From a checkpoint of a small mixture-of-experts model trained on Wikipedia: 1 pick a token, a sigmoid router.
Below are experts of layer 3 (counted from 0) of a mixture-of-experts language model. Rows are named router (the router's row for the expert), gate (a neuron's input weights, with its number), up (a neuron's input weights, with its number), down (a neuron's output weights, with its number) and show model dimensions 192-255. Each number is 50 + 15 x the weight over its row's rms, rounded and kept within 0 to 99.
After each expert's rows: a language model's description of what the expert responds to; "comes before" lists some tokens at least twice as common just after its tokens as in all text. This comes from a sample of Wikipedia text that the model never trained on. Tokens count by the router's weight.

# expert 14
router:67 50 69 57 72 50 52 66 45 47 56 53 28 69 38 34 70 68 40 30 37 48 69 52 47 46 44 38 55 80 60 55 00 60 53 30 54 51 63 51 26 50 40 33 58 47 58 54 28 49 52 63 72 52 42 62 77 42 74 42 47 44 42 47
gate0:27 33 32 40 38 64 41 47 45 49 22 27 58 38 58 61 45 59 58 49 32 40 39 45 54 40 66 58 21 27 30 52 54 32 62 64 35 74 49 54 37 46 52 23 65 57 30 48 42 57 64 67 45 36 32 99 62 47 45 65 57 39 54 65
up0:56 68 57 50 66 62 51 70 40 47 29 50 69 45 55 55 34 00 66 51 48 37 61 63 55 54 51 46 43 49 73 63 56 62 41 48 39 55 59 57 33 52 48 27 65 49 59 31 47 47 33 43 39 43 49 60 35 54 49 36 52 47 65 71
down0:69 46 49 22 72 34 41 66 49 37 50 44 48 52 47 50 47 30 44 76 45 52 27 63 37 55 54 27 52 67 34 45 56 52 50 27 31 65 82 36 61 54 76 24 47 46 26 35 68 60 35 74 59 75 40 33 39 16 46 81 66 45 39 52
gate1:45 52 49 63 46 36 48 74 20 31 72 47 12 63 36 34 81 66 28 44 59 66 46 33 37 56 26 60 46 71 34 29 27 48 48 39 64 47 43 55 52 34 57 07 37 29 34 47 47 36 22 76 37 30 84 37 29 57 51 53 78 42 59 60
up1:32 45 38 39 50 69 43 27 81 97 30 51 76 37 71 56 28 52 39 78 61 39 53 49 76 60 64 30 39 51 63 67 73 40 57 56 45 40 44 58 49 60 41 72 52 58 61 54 53 66 75 20 50 48 24 55 63 52 37 51 30 67 57 66
down1:78 29 56 42 50 51 56 32 33 32 29 68 43 32 72 34 50 66 63 60 60 37 38 66 62 61 27 40 15 25 54 45 43 75 36 24 48 54 44 42 32 70 47 71 53 49 40 44 39 38 69 41 45 44 52 55 55 33 73 58 48 50 60 56
gate2:63 47 33 31 47 63 46 45 44 34 66 85 36 44 66 39 55 42 12 42 73 40 52 39 42 56 39 35 71 37 67 66 68 61 21 56 29 60 73 41 70 23 51 59 37 47 27 43 52 44 75 35 56 42 45 42 27 55 27 46 49 52 36 58
up2:65 41 45 49 71 80 46 63 48 45 46 35 54 58 65 63 53 32 33 61 51 87 16 51 46 58 67 33 53 54 63 66 58 38 52 46 39 74 18 53 75 37 65 42 38 53 59 62 47 42 45 65 48 32 61 85 29 47 27 58 51 35 41 42
down2:38 49 29 55 39 39 61 09 29 44 35 30 59 16 66 83 62 58 53 75 38 42 64 64 39 63 49 41 62 35 29 56 39 46 58 52 44 30 56 39 47 63 56 45 35 57 64 47 57 34 74 31 56 35 64 38 62 29 68 57 62 52 19 44
gate3:52 29 55 27 66 35 71 44 70 49 39 56 62 55 58 48 71 22 41 53 32 32 72 65 52 61 39 53 41 57 47 14 60 18 59 63 43 64 50 47 40 45 57 66 44 51 81 76 63 50 66 51 44 14 36 46 43 43 56 51 28 45 44 65
up3:60 39 44 54 59 47 73 58 56 31 21 45 20 51 56 58 32 34 32 51 35 40 67 62 41 83 38 59 35 53 25 36 43 62 37 37 44 71 66 40 49 75 49 41 39 57 88 61 61 32 57 60 53 40 58 38 56 46 57 63 58 61 22 50
down3:45 35 63 65 57 52 70 59 63 42 30 76 62 62 59 33 27 83 52 41 59 41 34 37 44 78 70 48 44 24 17 66 53 12 52 32 28 69 46 74 62 40 46 53 50 84 27 23 64 34 72 43 54 29 50 35 70 70 33 52 65 52 56 45
What it handles: Common English given names and name or place pieces in historical and religious contexts, such as John, Henry, Charles, Saint Anthony, Street.
comes before: " of", ",", " in", ".", " and", "'s"

# expert 8
router:67 51 60 63 38 30 33 53 27 54 58 37 26 55 53 64 51 45 54 50 61 43 47 53 53 28 26 42 66 53 35 37 28 68 49 50 13 39 61 36 26 41 66 27 51 73 49 70 37 49 29 58 36 36 57 65 39 44 52 51 64 57 76 76
gate0:78 61 56 60 64 53 51 65 52 61 52 38 40 41 87 59 53 45 65 73 33 27 47 43 55 36 27 42 60 22 60 71 48 52 65 35 48 69 40 69 26 46 67 58 55 65 51 48 37 78 33 63 16 50 39 58 41 42 60 54 52 36 59 59
up0:58 39 51 57 68 35 43 55 60 49 50 52 40 29 56 44 76 46 50 72 31 71 32 42 48 60 36 56 63 60 64 89 33 34 68 53 40 68 43 46 49 50 61 53 47 54 57 50 53 64 74 36 41 50 52 35 46 39 51 21 79 68 59 38
down0:43 58 50 51 45 45 59 60 24 18 64 62 61 40 37 70 26 50 26 63 51 58 33 41 32 15 54 50 37 87 55 30 25 39 54 76 51 46 66 57 61 44 62 36 50 24 85 27 69 44 77 47 37 47 61 70 62 35 65 54 19 15 48 51
gate1:46 60 60 26 62 59 52 52 39 29 34 67 38 60 49 87 54 43 45 52 86 58 37 44 49 42 50 76 62 39 57 60 41 61 49 35 34 65 46 50 28 24 54 56 41 52 70 66 46 81 56 48 43 56 52 28 74 46 57 67 59 53 39 46
up1:29 41 09 54 35 74 38 58 68 66 47 30 31 34 55 64 41 48 69 35 17 64 53 52 45 76 23 25 41 42 39 48 76 56 44 43 48 38 26 27 84 83 41 25 44 63 53 25 63 52 42 33 46 30 80 65 50 49 46 57 55 62 39 34
down1:61 61 44 49 50 62 67 75 28 49 64 36 41 33 44 35 50 77 56 35 52 36 38 66 75 39 45 21 37 34 61 20 89 54 12 51 57 83 51 36 44 47 57 23 38 59 79 48 56 45 63 39 52 53 59 66 53 47 66 63 45 65 64 41
gate2:66 50 46 67 64 68 54 34 57 51 49 58 49 30 57 68 35 52 55 61 40 14 63 49 51 36 46 52 74 39 54 62 61 44 26 67 21 36 54 66 42 20 48 17 60 50 40 49 50 70 59 56 63 58 44 44 58 62 62 60 56 58 47 38
up2:50 51 38 74 69 26 34 51 63 31 59 41 30 40 74 48 59 30 53 62 23 18 42 32 34 43 53 46 29 72 51 40 62 37 30 35 42 34 55 41 48 14 62 57 45 43 39 52 21 74 59 62 61 45 29 69 44 53 41 50 62 60 50 24
down2:45 47 53 57 42 47 54 69 52 73 47 70 59 32 52 25 19 61 33 41 37 63 76 48 50 61 71 60 70 69 58 46 40 57 46 57 64 23 17 52 39 31 52 48 59 27 48 67 57 36 42 57 66 70 59 54 65 57 68 45 48 20 17 33
gate3:57 50 56 30 63 28 37 65 52 35 56 47 51 48 49 46 57 61 64 53 53 56 32 48 31 57 56 69 72 60 32 62 38 62 50 32 66 44 62 56 61 57 26 27 30 35 60 35 31 65 61 25 36 41 47 43 41 57 59 47 13 35 48 35
up3:47 18 47 63 39 37 37 25 52 49 79 19 45 55 40 32 65 57 34 41 56 68 71 53 40 50 32 42 65 71 34 25 69 12 59 44 51 30 51 42 86 24 66 55 65 45 68 55 61 60 37 21 73 52 40 66 74 52 34 45 25 43 45 52
down3:49 46 25 78 55 71 67 70 49 64 78 36 56 44 36 53 43 48 41 47 61 69 45 36 38 59 69 66 34 34 41 42 55 67 73 63 32 60 55 57 50 54 29 34 69 41 16 73 48 59 44 28 52 52 59 56 40 29 27 30 19 52 60 40
What it handles: Words and numbers inside election results and other data tables, such as Registered electors, Turnout, Candidate, Act, and percent signs.
comes before: " |", ";", ":", " |\n", "%", "ick"

# expert 12
router:55 11 47 25 46 34 26 55 33 57 62 36 53 62 54 51 42 46 60 50 65 41 64 43 43 48 62 63 47 37 83 42 13 48 64 71 35 33 17 38 53 91 38 33 60 37 59 57 27 58 60 52 64 34 57 68 49 36 76 23 47 64 75 39
gate0:34 60 29 36 40 53 54 66 55 67 58 53 54 48 57 46 57 80 52 43 64 38 48 57 54 46 53 58 67 44 63 16 48 61 31 55 21 79 43 63 70 69 39 46 67 66 40 67 42 62 13 84 24 57 58 59 45 60 45 64 62 65 54 64
up0:31 55 33 35 55 48 31 63 51 53 61 62 48 54 50 64 32 47 52 38 65 51 66 64 70 57 44 43 78 53 40 22 34 49 56 40 45 74 50 42 49 39 51 39 46 52 35 87 37 36 18 77 27 58 50 71 46 74 48 29 62 52 65 43
down0:67 52 45 22 68 48 58 57 55 29 70 50 31 45 46 65 47 44 59 56 40 59 48 24 23 36 60 58 30 43 50 50 41 71 61 64 79 53 63 58 36 50 66 52 22 68 67 40 67 49 57 39 75 46 93 31 74 39 44 64 61 63 50 64
gate1:51 59 46 36 53 54 37 62 52 63 45 50 38 51 65 72 40 66 45 50 66 54 29 67 39 46 53 43 54 34 71 42 75 38 52 39 16 44 72 77 28 70 50 63 49 62 65 71 53 41 54 34 65 22 49 55 45 48 27 66 68 28 50 32
up1:31 56 39 38 63 48 36 66 58 22 35 35 40 56 67 52 48 65 50 59 68 54 35 62 40 46 54 29 58 28 62 67 75 52 43 46 32 34 79 72 24 65 53 48 29 53 73 59 70 53 73 52 56 51 30 46 34 52 45 60 78 40 38 33
down1:51 72 80 32 46 23 68 50 24 90 06 67 35 60 33 65 54 46 41 56 63 73 57 22 74 65 62 59 68 57 27 57 54 44 43 55 32 46 64 39 31 98 37 44 64 59 77 54 62 45 55 41 62 33 48 41 68 47 59 42 56 67 59 56
gate2:35 47 18 67 09 44 63 58 74 39 39 62 45 44 35 20 63 46 69 50 47 46 71 71 51 32 49 54 61 61 46 38 76 38 34 51 64 66 52 56 67 76 66 45 68 39 65 21 50 57 67 65 59 45 51 48 38 77 44 50 46 60 46 32
up2:26 63 13 73 42 27 51 25 37 89 43 39 65 51 44 50 47 60 48 78 17 43 68 41 56 30 43 66 54 43 46 84 65 45 65 59 53 70 42 47 49 53 36 35 59 32 35 55 43 62 45 39 52 90 48 60 60 62 96 29 45 40 55 45
down2:48 40 25 41 34 30 63 38 43 65 35 61 73 60 41 55 61 57 38 57 45 33 57 25 43 46 74 63 27 54 58 63 26 38 54 63 52 43 59 52 82 60 33 59 49 59 51 75 55 42 64 57 60 02 37 47 62 38 66 47 54 54 36 60
gate3:58 58 59 56 62 40 44 23 40 04 45 61 56 71 29 77 53 24 27 42 65 42 40 77 48 68 66 33 46 47 37 45 56 59 49 47 46 49 53 63 42 51 54 66 50 55 55 53 40 50 51 24 47 74 80 29 23 34 43 51 71 48 58 36
up3:38 35 51 71 65 49 34 43 48 51 35 79 60 59 54 95 60 17 62 47 78 55 32 72 53 66 91 61 46 64 31 47 59 56 75 40 66 51 24 36 51 33 37 34 64 72 42 52 54 49 74 37 35 71 51 37 50 53 43 50 62 53 78 54
down3:62 36 53 45 41 69 60 60 42 46 51 23 46 21 43 51 44 51 58 61 40 27 35 99 36 43 45 58 23 47 60 51 39 35 36 47 61 57 70 64 58 22 62 44 41 33 67 46 66 24 41 57 26 55 49 56 51 74 21 74 23 44 50 79
What it handles: Digit zero and nine inside years and amounts, such as 2008 and $1400, plus paragraph breaks after sentences, headings and table rows.
comes before: "0", "|", "1", "==", "2", "==="

# expert 13
router:43 42 39 39 46 82 66 68 43 55 33 43 28 62 39 46 42 70 51 45 78 41 72 85 39 58 33 42 33 71 55 57 55 53 41 67 45 38 50 42 41 66 46 61 23 34 55 67 50 72 50 39 54 36 80 58 39 30 66 34 56 44 71 30
gate0:46 59 31 26 73 56 52 35 28 49 27 40 54 33 74 67 63 59 55 52 26 72 39 30 54 32 34 50 53 46 38 49 50 79 71 71 56 49 50 31 40 31 44 58 57 46 54 35 52 69 48 27 71 69 31 45 55 44 50 52 53 37 65 57
up0:63 65 52 68 42 52 45 70 73 69 61 32 48 64 49 40 53 50 56 71 63 68 66 52 59 42 87 59 55 38 56 38 66 56 44 34 70 54 54 64 50 62 53 65 25 42 19 53 35 53 40 70 54 48 77 61 45 66 36 46 56 27 53 88
down0:63 43 57 52 62 29 54 67 36 70 54 54 40 30 43 29 74 50 56 35 41 33 35 71 42 42 21 43 31 69 17 53 39 42 60 50 37 44 69 50 68 45 54 53 53 50 46 22 66 76 55 33 82 50 72 43 63 26 58 43 60 63 38 55
gate1:60 48 52 42 41 60 44 52 45 22 73 43 46 20 58 69 56 61 59 41 51 47 45 36 26 63 66 57 72 47 41 53 60 35 18 44 44 54 37 22 46 55 64 60 51 56 41 58 53 69 24 33 48 29 61 43 31 49 69 60 47 71 70 43
up1:35 69 42 56 55 34 46 33 70 51 66 61 48 82 33 28 46 61 31 70 27 69 31 49 50 50 38 63 39 53 49 57 50 56 57 74 56 38 51 55 24 35 73 51 75 59 46 86 46 76 65 56 30 67 58 67 59 44 34 43 74 42 56 60
down1:62 40 50 25 39 63 22 37 83 60 43 57 71 26 28 44 44 48 28 72 56 46 49 50 64 54 36 53 64 45 24 67 54 60 50 66 28 22 46 70 37 68 51 49 51 63 60 43 42 52 26 64 37 54 33 45 48 61 56 43 38 36 53 32
gate2:51 37 46 57 49 65 56 23 58 36 30 90 43 36 44 50 31 39 37 25 32 50 52 43 50 49 47 27 38 38 41 43 51 38 34 42 70 29 49 35 43 50 24 17 62 74 45 50 24 33 66 39 56 64 43 41 08 42 59 42 62 73 22 28
up2:63 62 56 58 56 51 67 61 46 33 58 78 63 41 47 48 29 38 55 69 39 25 65 58 50 49 72 44 51 36 43 68 39 63 39 44 66 64 34 43 35 38 43 31 25 74 68 57 46 29 56 40 50 61 22 17 31 62 60 46 64 46 29 23
down2:57 71 56 57 57 48 51 36 58 26 77 44 33 62 34 76 63 44 68 52 35 57 50 69 47 38 52 37 50 35 51 54 58 44 26 43 41 32 40 55 67 26 37 28 30 63 47 38 49 78 42 60 55 71 15 47 35 67 37 57 43 50 53 55
gate3:29 40 51 39 38 34 71 67 60 41 63 43 45 51 32 48 27 51 56 41 48 75 20 88 39 24 63 46 72 59 74 64 24 72 60 62 78 50 77 57 47 25 72 47 63 81 56 67 53 45 29 57 47 59 34 51 29 33 48 49 68 32 39 38
up3:59 55 68 34 41 58 47 51 62 58 52 43 42 51 83 66 64 67 46 66 72 54 38 60 45 28 59 42 19 40 48 37 68 46 47 41 37 45 72 43 69 24 46 29 45 50 78 42 45 55 59 79 29 43 45 70 64 54 50 60 58 48 56 32
down3:57 33 54 74 56 47 51 39 33 61 66 76 65 37 47 64 63 24 52 42 27 81 63 28 45 45 18 48 37 45 34 24 38 78 42 56 36 53 60 60 75 90 27 80 44 28 48 50 41 55 31 38 48 22 25 67 53 41 66 75 17 38 34 78
What it handles: Hyphens that start list items, opening parentheses before dates or units, en dashes, slashes and spaces inside dates and ranges, as in (1.70 m.
comes before: "1", "2", "3", "4", "6", "5"

# expert 7
router:44 45 61 45 48 50 33 37 56 85 37 51 42 41 21 43 45 43 53 89 70 66 67 43 79 38 27 56 52 45 37 34 52 30 44 66 27 25 37 51 13 57 64 69 29 70 38 73 50 48 56 42 34 21 42 50 36 21 54 48 44 59 71 43
gate0:55 43 76 71 64 36 78 47 47 39 37 61 53 62 16 12 46 42 67 79 57 69 37 53 42 35 40 40 57 18 59 49 58 19 39 28 28 73 58 57 44 69 55 54 51 58 36 78 70 57 52 56 22 50 53 43 65 37 58 63 75 70 19 57
up0:60 51 44 69 63 35 22 40 53 47 97 35 51 57 70 64 57 64 31 54 65 59 37 42 57 60 33 33 42 65 67 58 36 54 84 46 67 47 60 56 47 45 52 45 37 51 51 28 19 43 37 34 74 59 41 58 32 64 75 35 55 37 63 26
down0:61 52 45 21 73 35 46 64 37 51 51 58 38 60 46 55 80 55 44 41 67 44 28 45 43 44 45 15 30 59 67 42 43 76 39 79 60 64 59 66 75 56 60 26 31 43 67 57 37 40 34 53 50 43 62 58 20 67 66 60 72 58 49 34
gate1:46 44 22 48 82 20 41 66 59 57 58 49 40 41 79 24 38 52 76 74 48 50 52 57 51 19 50 33 48 39 60 48 63 54 40 83 47 64 51 37 51 26 43 51 72 85 32 81 63 63 30 26 34 73 37 59 44 54 52 43 34 50 48 57
up1:98 46 36 44 64 50 52 50 95 54 31 61 61 38 41 29 65 61 42 37 42 61 80 57 51 77 52 74 47 40 68 48 38 41 56 75 48 58 08 62 64 49 54 38 57 63 70 45 52 51 50 66 76 43 51 40 61 45 36 63 49 79 53 36
down1:54 52 47 31 79 46 39 83 29 44 26 27 59 61 55 46 57 44 26 53 41 52 63 43 60 29 51 50 14 44 33 67 62 39 39 51 53 63 55 53 71 50 59 51 54 66 32 57 77 69 38 64 60 49 68 37 37 34 32 55 44 86 48 48
gate2:24 63 49 61 28 61 33 47 48 49 77 46 34 41 19 49 36 38 58 63 61 76 39 62 63 59 71 36 53 42 45 45 39 59 20 85 65 62 67 60 15 33 39 64 82 77 42 45 30 51 49 30 65 60 55 54 50 77 34 39 68 39 68 52
up2:71 44 72 49 54 14 56 59 43 54 52 54 42 53 75 80 60 46 54 74 28 03 65 10 47 57 37 66 45 53 67 74 55 13 59 31 40 78 12 29 78 68 64 23 34 42 75 56 44 49 59 54 37 36 55 58 52 52 52 53 47 61 52 33
down2:40 40 36 62 17 31 61 49 50 68 86 40 18 58 32 48 28 62 52 39 73 57 18 44 65 64 51 77 29 27 74 64 49 46 40 83 47 44 47 77 51 30 22 68 78 75 39 42 33 63 35 73 47 37 43 45 52 49 65 65 80 53 76 65
gate3:20 52 51 34 47 42 62 44 49 54 60 44 44 35 28 49 51 68 55 40 62 45 73 43 58 55 86 58 48 79 40 65 59 73 65 54 00 61 51 54 50 62 31 64 65 44 48 47 29 30 58 38 43 24 46 37 68 51 39 33 50 85 29 37
up3:44 52 51 49 31 62 50 68 44 53 29 58 62 58 43 48 60 42 46 44 83 35 63 32 56 50 71 59 49 57 30 53 40 42 76 55 01 34 68 42 53 48 34 49 47 51 43 53 38 34 52 49 45 50 40 26 52 47 35 53 42 73 25 42
down3:70 62 74 25 58 83 55 48 78 50 88 57 29 27 44 31 19 68 50 58 41 51 36 33 67 67 30 46 47 42 50 38 36 36 41 57 37 48 64 60 36 41 46 20 63 52 41 67 60 82 59 46 75 67 75 43 46 59 60 54 58 34 40 81
What it handles: Commas, above all in dates after the day number, plus "and", "in" and month names such as September, January.
comes before: " ", " and", " the", " which", " but", " he"

# expert 2
router:43 53 30 41 35 56 59 57 56 85 60 23 57 60 41 38 46 66 32 48 64 32 50 53 83 63 54 56 61 41 48 31 28 48 33 78 46 45 34 78 49 89 59 37 69 35 55 51 71 79 50 36 46 48 62 53 43 30 36 34 55 58 41 27
gate0:29 21 51 24 44 82 34 62 30 56 50 53 59 57 55 49 66 53 58 57 54 53 58 41 28 43 37 47 44 27 53 70 42 73 80 55 55 56 33 59 52 56 39 54 85 36 30 31 64 54 70 58 48 74 23 53 49 58 79 58 81 47 28 49
up0:38 54 30 25 41 29 53 39 48 67 45 75 37 47 61 61 56 42 35 50 63 29 45 59 56 52 49 63 52 62 28 43 76 41 36 47 43 74 66 52 54 41 65 08 21 55 56 66 61 55 52 23 45 35 73 51 46 35 48 37 45 30 65 32
down0:30 71 33 63 47 46 72 32 69 69 28 36 51 59 50 80 54 67 39 76 48 57 43 55 48 53 52 41 55 56 55 48 50 30 46 69 38 38 52 44 45 46 64 56 10 49 51 40 54 57 48 12 48 52 56 78 36 52 64 44 37 26 54 53
gate1:40 57 41 54 24 56 34 49 50 64 32 50 33 59 44 49 37 45 22 66 63 40 38 55 51 50 25 56 53 65 61 40 41 19 56 57 45 33 23 72 53 71 75 66 62 60 31 37 52 22 42 31 78 35 43 67 46 34 56 39 84 33 39 63
up1:65 51 44 41 86 77 46 30 38 65 46 74 15 33 81 65 48 60 66 45 08 55 54 44 53 70 79 68 43 32 56 66 53 59 47 45 19 60 55 29 32 41 43 39 53 52 74 61 48 23 55 48 43 61 42 36 56 63 63 66 35 23 65 68
down1:49 56 57 66 48 52 40 25 44 48 41 69 77 58 72 43 63 61 44 70 56 58 36 40 34 49 32 38 39 46 50 63 60 55 45 75 32 53 43 68 56 62 35 41 09 57 42 67 62 45 51 45 78 38 10 50 35 39 60 34 50 52 25 45
gate2:55 42 47 45 69 84 66 68 76 75 49 57 31 39 60 34 65 38 53 47 41 65 39 15 46 54 59 59 32 57 46 49 31 67 45 81 22 46 62 48 74 55 49 55 39 37 78 43 43 49 61 52 24 64 49 46 36 65 70 10 56 62 46 50
up2:62 44 53 57 54 62 49 57 54 72 54 63 46 32 48 38 46 54 60 65 30 44 57 50 50 32 71 56 44 50 53 65 11 91 54 83 30 52 63 91 74 19 62 49 46 33 80 44 27 28 17 80 43 49 63 27 33 67 60 37 51 48 56 50
down2:65 48 69 69 64 61 46 50 84 63 55 14 37 48 44 30 40 50 23 28 69 17 41 31 53 44 66 44 46 47 71 36 38 43 61 25 60 63 38 78 52 66 45 35 35 58 60 46 57 74 39 37 56 38 43 34 54 49 26 53 67 31 45 50
gate3:44 50 48 37 45 56 42 96 64 40 76 56 36 66 72 62 61 48 58 32 37 47 28 24 65 57 53 61 60 30 66 51 57 56 35 61 56 71 44 45 36 55 48 50 38 33 48 59 54 32 44 48 41 64 48 55 51 52 47 62 49 41 41 34
up3:40 51 61 55 46 43 32 68 72 52 65 44 51 60 80 46 85 69 49 31 34 34 28 29 49 56 51 58 69 25 77 39 62 48 24 63 61 54 42 50 52 43 49 35 41 46 38 74 60 20 25 46 38 76 28 64 36 53 19 73 57 20 30 49
down3:30 24 60 47 50 57 54 21 50 64 50 45 70 46 48 60 58 45 61 30 33 50 44 52 46 36 73 23 52 53 17 50 55 66 60 59 53 41 31 64 58 34 40 40 57 39 68 52 55 65 43 31 64 35 32 49 46 56 39 32 60 46 51 47
What it handles: Pipe characters and semicolons separating cells in wiki tables of statistics, legislation and results, especially cells after numbers or names.
comes before: " ", " —", " +", " A", " -", " −"

# expert 10
router:52 38 53 26 42 64 81 20 60 54 56 30 35 38 54 49 52 54 50 61 77 37 54 53 67 57 42 47 48 70 45 42 45 41 14 39 34 55 49 59 51 35 61 43 70 27 64 61 47 75 41 22 37 60 63 53 62 55 55 37 67 69 74 29
gate0:56 21 56 35 74 48 51 56 62 55 47 60 60 67 52 53 71 60 33 52 60 42 70 58 46 54 53 54 50 24 64 33 20 58 60 74 38 65 48 45 51 87 27 52 46 33 63 54 50 71 56 42 11 44 68 69 52 33 67 48 29 17 50 61
up0:50 54 45 34 36 17 45 51 51 47 61 44 39 53 59 39 45 58 46 55 35 50 55 38 53 44 53 55 65 67 51 62 34 38 40 57 51 61 30 55 32 32 53 76 57 41 55 81 41 47 58 50 79 74 71 50 67 59 40 63 44 43 58 59
down0:59 61 47 34 12 41 27 41 62 46 32 60 16 52 72 33 53 64 67 70 35 49 72 40 35 39 58 48 58 35 31 57 67 60 61 68 37 65 50 60 43 45 32 77 82 50 67 44 74 67 51 48 22 74 48 48 37 68 55 51 60 35 52 42
gate1:45 50 44 47 76 23 50 63 47 60 67 49 90 74 20 51 21 57 55 31 53 32 50 67 67 57 59 69 44 51 48 44 62 46 38 43 41 69 51 56 52 44 23 55 52 29 40 57 93 25 59 40 05 35 49 62 53 59 41 59 53 70 63 49
up1:58 81 64 40 58 48 49 62 51 61 75 46 49 40 58 52 20 33 63 50 58 25 51 54 39 41 38 72 47 62 30 43 53 31 32 39 56 55 47 66 53 43 09 63 45 33 60 57 77 51 56 54 18 49 78 59 61 79 51 41 18 63 71 47
down1:47 37 43 40 24 44 52 27 22 58 59 54 54 64 58 53 63 67 54 47 69 32 15 64 38 47 34 55 72 39 50 47 47 50 43 60 42 60 47 42 56 42 61 35 31 47 53 26 53 38 41 41 55 24 69 68 88 38 65 71 67 18 54 21
gate2:46 59 42 63 73 33 67 70 24 68 54 38 52 36 53 39 46 63 62 56 45 36 67 70 55 59 25 28 22 50 58 38 52 73 75 39 31 58 74 68 17 41 40 67 58 33 55 52 35 46 49 44 47 54 49 53 73 46 76 36 39 60 44 50
up2:47 56 63 46 44 56 30 34 54 42 47 61 61 31 35 45 43 32 11 36 57 74 18 52 45 54 47 45 84 27 28 60 49 47 09 56 59 54 25 46 73 45 57 47 39 20 45 41 53 48 46 60 69 47 54 66 39 37 45 50 66 44 34 51
down2:81 46 78 18 62 42 72 48 65 36 67 31 56 72 53 74 74 64 90 54 47 77 58 44 25 45 48 52 64 44 37 48 51 39 62 53 60 71 34 71 58 43 73 33 33 55 49 26 25 74 58 38 56 72 45 55 34 57 39 51 54 57 65 40
gate3:51 50 39 72 51 29 45 29 39 60 61 23 44 48 59 54 53 62 55 54 84 39 73 73 41 37 34 54 44 78 35 47 48 40 41 55 43 53 35 36 13 24 88 34 35 67 74 61 45 51 37 38 64 69 58 51 59 52 77 26 52 45 79 32
up3:55 60 66 43 25 21 75 43 44 53 42 46 47 56 35 57 63 38 31 37 62 48 41 64 61 52 44 48 55 60 31 51 60 47 55 89 36 45 66 40 77 56 74 70 50 54 37 83 48 34 54 65 49 74 54 70 62 48 58 60 49 84 51 52
down3:39 77 77 33 56 48 58 30 44 54 52 51 68 62 29 37 55 62 41 65 50 50 71 32 15 46 48 40 38 52 40 51 45 51 32 36 42 52 45 12 27 57 58 47 50 43 39 67 66 52 57 27 61 54 52 50 77 14 57 48 59 51 65 26
What it handles: Function words and career terms in sports and career biographies, such as he, was, following, debut, After, career, Apps.
comes before: " the", " in", " a", " to", " was", " his"